Experts of a small language model: vocabulary 4096, 192 experts in each of 11 layers.
Below are experts of layer 2 (counted from 0) of a mixture-of-experts language model. Rows are named router (the router's row for the expert), down (a neuron's output weights, with its number) and show model dimensions 0-159. Each number is 50 + 15 x the weight over its row's rms, rounded and kept within 0 to 99.
After each expert's rows: "comes before" lists some tokens at least twice as common just after its tokens as in all text. This comes from a sample of Wikipedia text that the model never trained on. Tokens count by the router's weight.

# expert 109
router:74 55 57 70 34 48 58 34 81 64 99 24 35 67 34 64 61 49 33 44 35 46 47 60 40 58 43 27 55 59 41 61 57 80 51 37 35 41 37 57 65 46 68 32 47 50 67 50 70 63 78 32 47 50 52 48 46 57 60 55 33 50 86 51 44 50 29 40 38 17 47 66 43 26 27 44 48 41 52 42 56 36 46 71 45 57 43 18 42 35 45 68 33 52 37 29 41 47 24 40 64 75 44 45 46 43 58 25 56 55 54 43 43 24 38 79 70 45 41 50 51 57 27 30 60 43 38 79 31 48 37 59 62 50 35 39 60 45 35 60 69 59 46 57 56 43 37 51 47 73 67 45 64 30 72 34 36 09 40 36
down0:50 66 22 69 45 30 39 37 45 25 34 78 36 41 38 25 69 57 44 46 36 48 34 53 70 41 83 66 44 43 47 43 35 62 71 72 85 41 60 69 79 38 65 34 34 39 71 58 20 64 17 50 74 43 46 68 35 46 33 32 53 52 60 32 52 57 52 50 47 55 42 71 52 61 63 26 33 37 58 79 49 68 74 23 62 45 50 54 46 53 52 49 48 47 67 50 58 29 55 58 60 60 58 43 60 77 30 25 36 24 42 62 57 60 48 37 66 45 50 56 29 41 62 28 68 66 50 68 55 36 51 30 75 52 61 61 41 58 39 42 87 42 40 41 45 60 54 41 53 41 66 53 93 22 45 59 60 47 45 44
comes before: "0", "9", "8", "5", "6", "7"

# expert 142
router:62 32 38 81 42 52 50 32 85 60 46 29 75 24 33 49 48 48 36 78 70 57 57 46 81 49 57 29 37 40 55 35 41 54 75 42 52 50 35 42 64 67 70 46 47 42 86 29 50 58 61 32 62 68 72 56 40 46 35 67 40 10 39 60 21 80 49 45 42 54 51 47 42 48 53 43 60 65 41 27 30 52 45 64 60 40 38 46 28 46 36 65 50 51 31 54 40 44 56 42 47 88 60 33 51 56 46 64 54 30 65 44 27 42 56 91 50 55 64 31 56 48 33 39 32 43 57 60 39 35 60 46 52 38 46 25 63 58 65 68 56 77 92 62 35 60 38 57 75 54 45 36 46 50 67 35 40 58 43 30
down0:59 60 80 35 42 73 74 57 37 56 70 43 62 29 36 28 39 32 47 53 50 57 38 59 57 52 61 69 71 21 78 65 41 35 47 43 61 58 58 54 53 65 47 31 42 70 55 71 54 61 50 25 81 41 35 36 60 48 42 42 46 60 54 83 67 41 66 37 23 45 23 40 58 33 30 76 59 44 41 51 24 40 54 84 46 67 44 56 41 45 31 70 30 45 49 49 44 38 51 63 48 50 43 23 54 46 34 35 41 53 52 58 37 42 60 61 47 67 39 56 45 44 41 76 53 75 20 64 75 29 25 44 42 49 53 32 54 25 73 18 61 60 19 69 48 48 60 81 53 40 64 34 34 48 30 44 61 35 79 55
comes before: "\n", " ", " |", " is", " was", " he"

# expert 23
router:69 37 47 71 35 41 59 63 73 68 50 44 57 44 84 64 71 57 40 61 74 51 55 22 50 56 57 46 48 57 65 56 49 64 59 57 50 51 29 50 70 32 54 47 56 47 55 55 60 54 86 21 42 86 55 51 42 68 38 52 41 21 52 73 44 69 68 34 61 28 66 67 40 47 64 26 53 63 46 56 21 44 27 40 37 47 44 33 42 52 52 61 49 48 50 35 29 70 49 56 76 49 46 35 43 58 36 19 14 46 59 17 34 46 56 65 77 56 56 39 73 37 33 51 66 21 54 75 41 47 52 54 71 40 09 45 52 65 64 70 63 60 65 47 35 47 28 31 65 56 46 36 67 31 62 45 60 28 43 32
down0:51 47 56 42 30 53 23 65 57 42 60 31 47 32 34 29 21 54 45 84 62 39 48 60 35 69 81 27 41 64 71 90 54 48 55 62 45 62 68 46 41 48 40 61 31 54 32 38 50 35 45 51 44 48 42 48 53 73 54 34 81 62 51 66 58 70 58 53 60 44 31 47 71 63 72 40 51 63 29 59 40 31 38 65 53 53 35 41 31 49 70 50 55 40 35 55 79 55 25 43 36 35 44 46 73 47 72 31 63 60 57 46 25 60 49 61 53 63 65 33 34 61 44 50 58 51 37 43 60 32 44 70 62 88 65 70 43 42 57 27 68 60 45 50 49 53 29 51 70 31 57 52 23 72 48 35 70 99 26 60
comes before: " of", ",", ".", ":", " in", " and"

# expert 57
router:49 59 29 66 43 42 42 51 70 74 51 37 75 53 79 70 83 67 27 43 49 51 46 32 34 57 26 35 52 36 56 71 32 53 66 43 49 45 54 48 48 40 57 51 45 37 52 64 88 71 71 07 50 54 47 58 36 48 46 56 35 28 65 70 45 51 53 57 35 31 64 66 53 54 39 19 46 70 37 55 49 43 51 50 60 28 65 23 23 41 46 48 59 71 45 40 24 57 45 51 53 54 50 44 48 52 30 38 29 50 52 35 19 67 61 66 52 47 49 39 59 54 16 53 60 41 42 57 36 27 65 64 60 66 32 30 80 77 84 81 71 41 60 61 53 59 43 59 46 74 34 26 69 38 62 45 40 34 36 51
down0:50 33 74 59 43 47 39 76 44 45 79 61 50 28 63 50 57 78 60 65 52 26 66 51 52 50 54 59 39 56 65 16 81 68 55 77 78 62 47 45 45 48 25 32 71 37 28 50 47 54 55 71 55 47 80 90 64 74 55 63 50 73 60 69 62 22 56 56 45 47 45 46 64 45 19 29 29 31 58 55 68 66 63 40 61 58 60 43 40 43 64 28 55 52 41 62 65 52 60 56 61 60 66 38 33 72 62 64 24 51 63 38 45 55 46 58 41 41 43 71 67 51 47 40 27 41 35 48 57 50 71 60 31 34 59 47 46 45 68 49 54 82 48 43 20 40 53 75 44 28 84 76 37 44 69 35 43 39 37 44
comes before: ",", " of", "'", ".", " and", "s"

# expert 19
router:65 43 40 71 27 51 74 37 74 54 60 33 48 48 56 57 53 35 46 68 56 48 21 28 58 51 59 43 27 58 46 37 62 80 73 45 24 50 16 49 73 48 62 58 35 33 61 59 74 72 72 20 60 67 65 41 25 61 59 77 42 49 62 79 56 57 38 17 23 48 39 41 49 50 51 58 56 48 42 29 45 46 44 74 63 20 30 29 28 32 47 56 52 67 34 23 48 60 54 49 41 82 45 41 41 51 41 47 32 56 81 30 38 44 42 52 82 31 29 42 45 72 34 43 38 53 40 66 33 39 50 45 71 55 61 55 63 80 37 63 56 58 43 60 47 52 30 63 54 59 25 42 74 50 53 43 62 41 45 60
down0:68 59 28 48 45 57 53 55 57 56 41 54 23 45 37 35 36 19 24 33 45 71 70 32 31 34 65 34 55 41 60 51 86 52 48 51 33 72 33 38 29 54 56 74 49 45 42 48 55 59 41 45 16 44 33 56 28 59 54 31 49 51 47 20 74 39 61 60 65 16 40 59 46 23 45 23 29 68 71 32 09 24 31 21 53 47 47 48 32 61 39 74 65 30 56 21 45 58 42 57 39 45 51 50 47 56 40 53 58 78 74 50 49 30 50 32 28 21 37 39 76 41 41 42 50 61 52 38 31 41 41 53 56 48 34 49 57 61 44 53 70 20 72 47 52 57 41 56 32 75 47 47 32 57 56 60 48 42 60 52
comes before: " ", " |", "3", "5", "4", "–"

# expert 158
router:59 27 63 68 54 47 69 37 82 68 69 18 60 36 55 32 76 69 22 46 65 40 49 62 45 37 37 46 36 39 46 59 63 78 55 34 10 57 27 42 57 42 59 67 62 56 56 53 56 74 67 34 56 57 58 46 43 60 52 60 42 08 51 77 56 68 38 35 40 37 59 51 25 16 52 18 61 64 47 46 31 48 55 77 52 37 59 28 44 48 42 60 35 57 40 54 13 57 35 33 55 53 54 21 30 45 61 40 42 54 50 35 54 53 39 63 61 48 75 49 43 77 51 30 59 35 60 57 27 52 51 59 88 45 45 38 44 56 64 52 60 62 45 40 42 45 43 73 70 76 35 27 54 27 56 60 57 48 35 61
down0:62 58 35 24 45 58 52 60 36 63 57 37 70 18 29 54 53 35 22 48 51 62 67 45 55 41 43 55 36 76 31 22 63 56 76 52 43 56 36 48 55 74 42 54 62 50 16 47 66 88 62 57 66 26 35 35 50 59 59 39 46 26 54 48 43 38 68 23 40 46 41 58 74 33 45 59 77 36 25 31 55 56 60 65 48 36 73 70 55 72 26 25 39 43 41 48 39 47 63 43 88 46 19 68 33 35 86 68 50 28 53 60 87 55 55 38 50 47 72 48 63 74 50 39 34 47 66 41 54 42 56 50 65 56 36 43 64 46 65 31 63 38 41 77 48 47 37 45 56 51 45 45 31 31 51 50 52 32 52 58
comes before: "0", " |", "5", "9", "%", "3"

# expert 116
router:37 55 52 76 44 38 84 39 55 51 73 26 62 37 56 43 50 46 35 67 56 32 28 43 51 51 55 36 20 61 56 53 65 76 62 47 28 53 33 38 63 43 67 40 54 35 86 38 73 56 57 10 55 57 59 46 15 60 63 94 64 26 67 52 44 59 36 22 35 50 35 41 30 59 46 43 50 53 35 36 49 43 25 71 49 32 41 41 37 42 57 35 65 28 05 31 42 50 42 46 31 65 36 42 51 59 30 43 40 48 66 38 37 48 42 48 64 32 49 51 73 61 37 41 46 51 59 69 52 32 52 47 72 61 61 34 57 57 50 59 61 71 47 84 38 60 25 68 71 57 39 59 43 52 49 66 77 52 47 64
down0:74 55 28 76 57 63 73 31 36 35 85 63 82 58 26 39 67 68 79 24 52 38 54 82 54 45 42 60 55 18 59 53 59 35 41 55 48 69 49 38 57 54 38 45 56 83 62 35 53 58 61 48 40 45 26 61 62 26 60 32 69 42 44 51 33 58 29 34 09 40 39 46 57 48 47 40 55 47 57 61 59 50 40 33 70 54 62 75 33 55 64 50 48 19 33 67 29 42 62 68 24 57 49 55 48 68 43 43 76 66 42 43 34 49 49 35 58 65 28 58 62 39 35 66 72 53 31 54 57 51 65 56 64 45 47 47 08 36 52 38 58 53 58 32 34 53 64 68 51 52 42 27 23 31 54 24 54 38 51 60
comes before: " ", " the", " he", " as", " was", " were"

# expert 120
router:70 52 65 63 19 51 54 32 78 52 92 40 36 60 47 80 84 35 33 46 51 58 51 52 27 60 45 46 51 66 41 69 53 84 50 54 41 30 32 71 66 56 70 35 60 33 59 48 62 62 58 29 38 69 53 48 52 47 62 58 32 35 73 64 32 51 40 47 26 23 43 56 44 47 19 44 59 35 60 32 58 25 47 53 39 47 64 35 36 41 31 56 27 74 52 39 41 40 18 29 58 54 35 57 37 44 48 38 57 70 49 38 55 26 53 65 73 39 52 51 47 59 20 42 46 44 26 60 42 31 35 54 46 45 38 43 35 39 37 71 67 61 36 59 44 46 50 52 47 84 49 55 67 39 66 52 49 01 44 27
down2:55 56 47 25 57 70 60 35 42 51 54 67 51 64 63 47 57 42 39 48 70 53 68 46 58 69 59 30 43 86 56 43 22 70 37 23 60 59 68 50 62 51 67 25 51 31 61 50 64 19 28 45 40 77 60 45 50 55 49 42 45 34 44 29 53 81 20 52 46 19 60 34 26 55 30 25 79 48 38 28 55 52 30 38 34 63 33 44 61 54 53 58 57 72 38 53 46 41 51 52 58 60 51 55 66 44 31 77 64 58 79 59 63 61 45 35 32 65 56 30 55 46 32 52 62 47 42 41 19 44 60 49 24 36 60 42 53 37 38 51 61 80 33 57 61 47 55 45 44 76 45 83 30 32 51 37 69 13 71 36
comes before: "0", "9", " |", "8", "5", "6"

# expert 82
router:62 41 51 77 40 43 58 55 71 55 75 36 63 34 57 85 68 54 44 54 57 58 46 56 60 43 22 45 45 57 54 63 56 56 37 43 43 43 33 47 53 53 57 48 48 67 59 42 74 50 91 41 55 89 68 31 46 63 56 50 50 44 51 71 51 56 82 51 63 34 67 79 47 27 61 40 76 38 49 47 32 71 45 41 47 26 29 19 17 60 49 53 51 49 37 22 49 59 41 52 64 46 52 43 59 50 29 19 26 43 55 35 45 63 53 66 73 51 74 40 50 51 56 52 52 20 42 59 34 25 62 62 76 60 08 46 49 48 60 63 79 64 54 60 39 58 33 45 49 79 70 32 57 41 62 46 62 31 28 32
down0:52 79 54 40 53 43 33 45 49 73 53 69 43 66 78 44 29 63 42 20 41 35 41 51 55 28 34 38 40 50 30 79 45 67 67 60 37 35 47 64 07 41 69 53 62 47 49 49 52 16 70 62 31 61 45 39 63 58 39 22 58 74 66 58 67 45 51 51 24 74 42 33 57 61 60 47 24 32 59 51 42 61 31 29 26 57 54 57 78 65 73 38 50 63 28 46 49 43 82 47 37 53 67 49 31 60 33 35 59 32 44 20 42 36 42 58 50 58 54 54 45 41 47 54 55 32 36 45 28 71 55 55 26 60 69 32 46 68 59 44 53 52 30 38 06 42 35 53 47 55 57 64 81 39 64 56 69 43 41 37
comes before: " of", ",", " |", ".", " in", ":"

# expert 169
router:68 41 66 61 19 40 66 39 82 74 90 33 45 59 31 52 67 39 32 49 36 55 56 56 43 53 39 41 32 52 44 69 48 53 31 56 37 40 44 42 71 49 64 45 82 42 61 45 58 63 53 23 48 80 74 49 39 49 38 68 49 32 75 53 48 47 45 49 46 24 32 64 38 23 06 32 65 65 45 30 63 48 51 55 47 48 31 35 55 31 49 75 37 60 43 51 36 61 19 47 75 71 38 54 59 31 52 44 58 47 73 35 41 22 34 72 61 33 56 56 48 61 33 40 33 62 52 56 41 51 40 81 58 57 43 58 50 35 51 64 77 51 60 75 36 43 55 57 63 69 29 64 74 36 59 30 47 24 40 39
down2:56 29 48 46 46 20 22 43 54 51 45 43 42 45 58 37 32 46 39 64 30 30 33 52 44 74 26 52 75 62 64 53 46 46 42 41 51 27 54 36 63 47 61 31 35 49 42 40 46 41 58 50 63 26 68 71 67 41 35 61 45 24 32 53 62 56 49 68 70 59 64 32 55 58 81 82 45 50 67 54 46 49 60 33 35 45 38 45 52 64 36 41 68 68 62 41 57 12 53 62 56 30 61 61 45 48 54 41 34 89 48 57 54 82 70 65 52 16 58 42 65 45 24 30 24 34 61 50 49 50 33 56 78 44 70 75 28 52 29 30 56 80 18 50 59 58 29 73 47 66 33 71 47 47 46 27 49 37 51 51
comes before: "0", "9", "8", "5", " |", "6"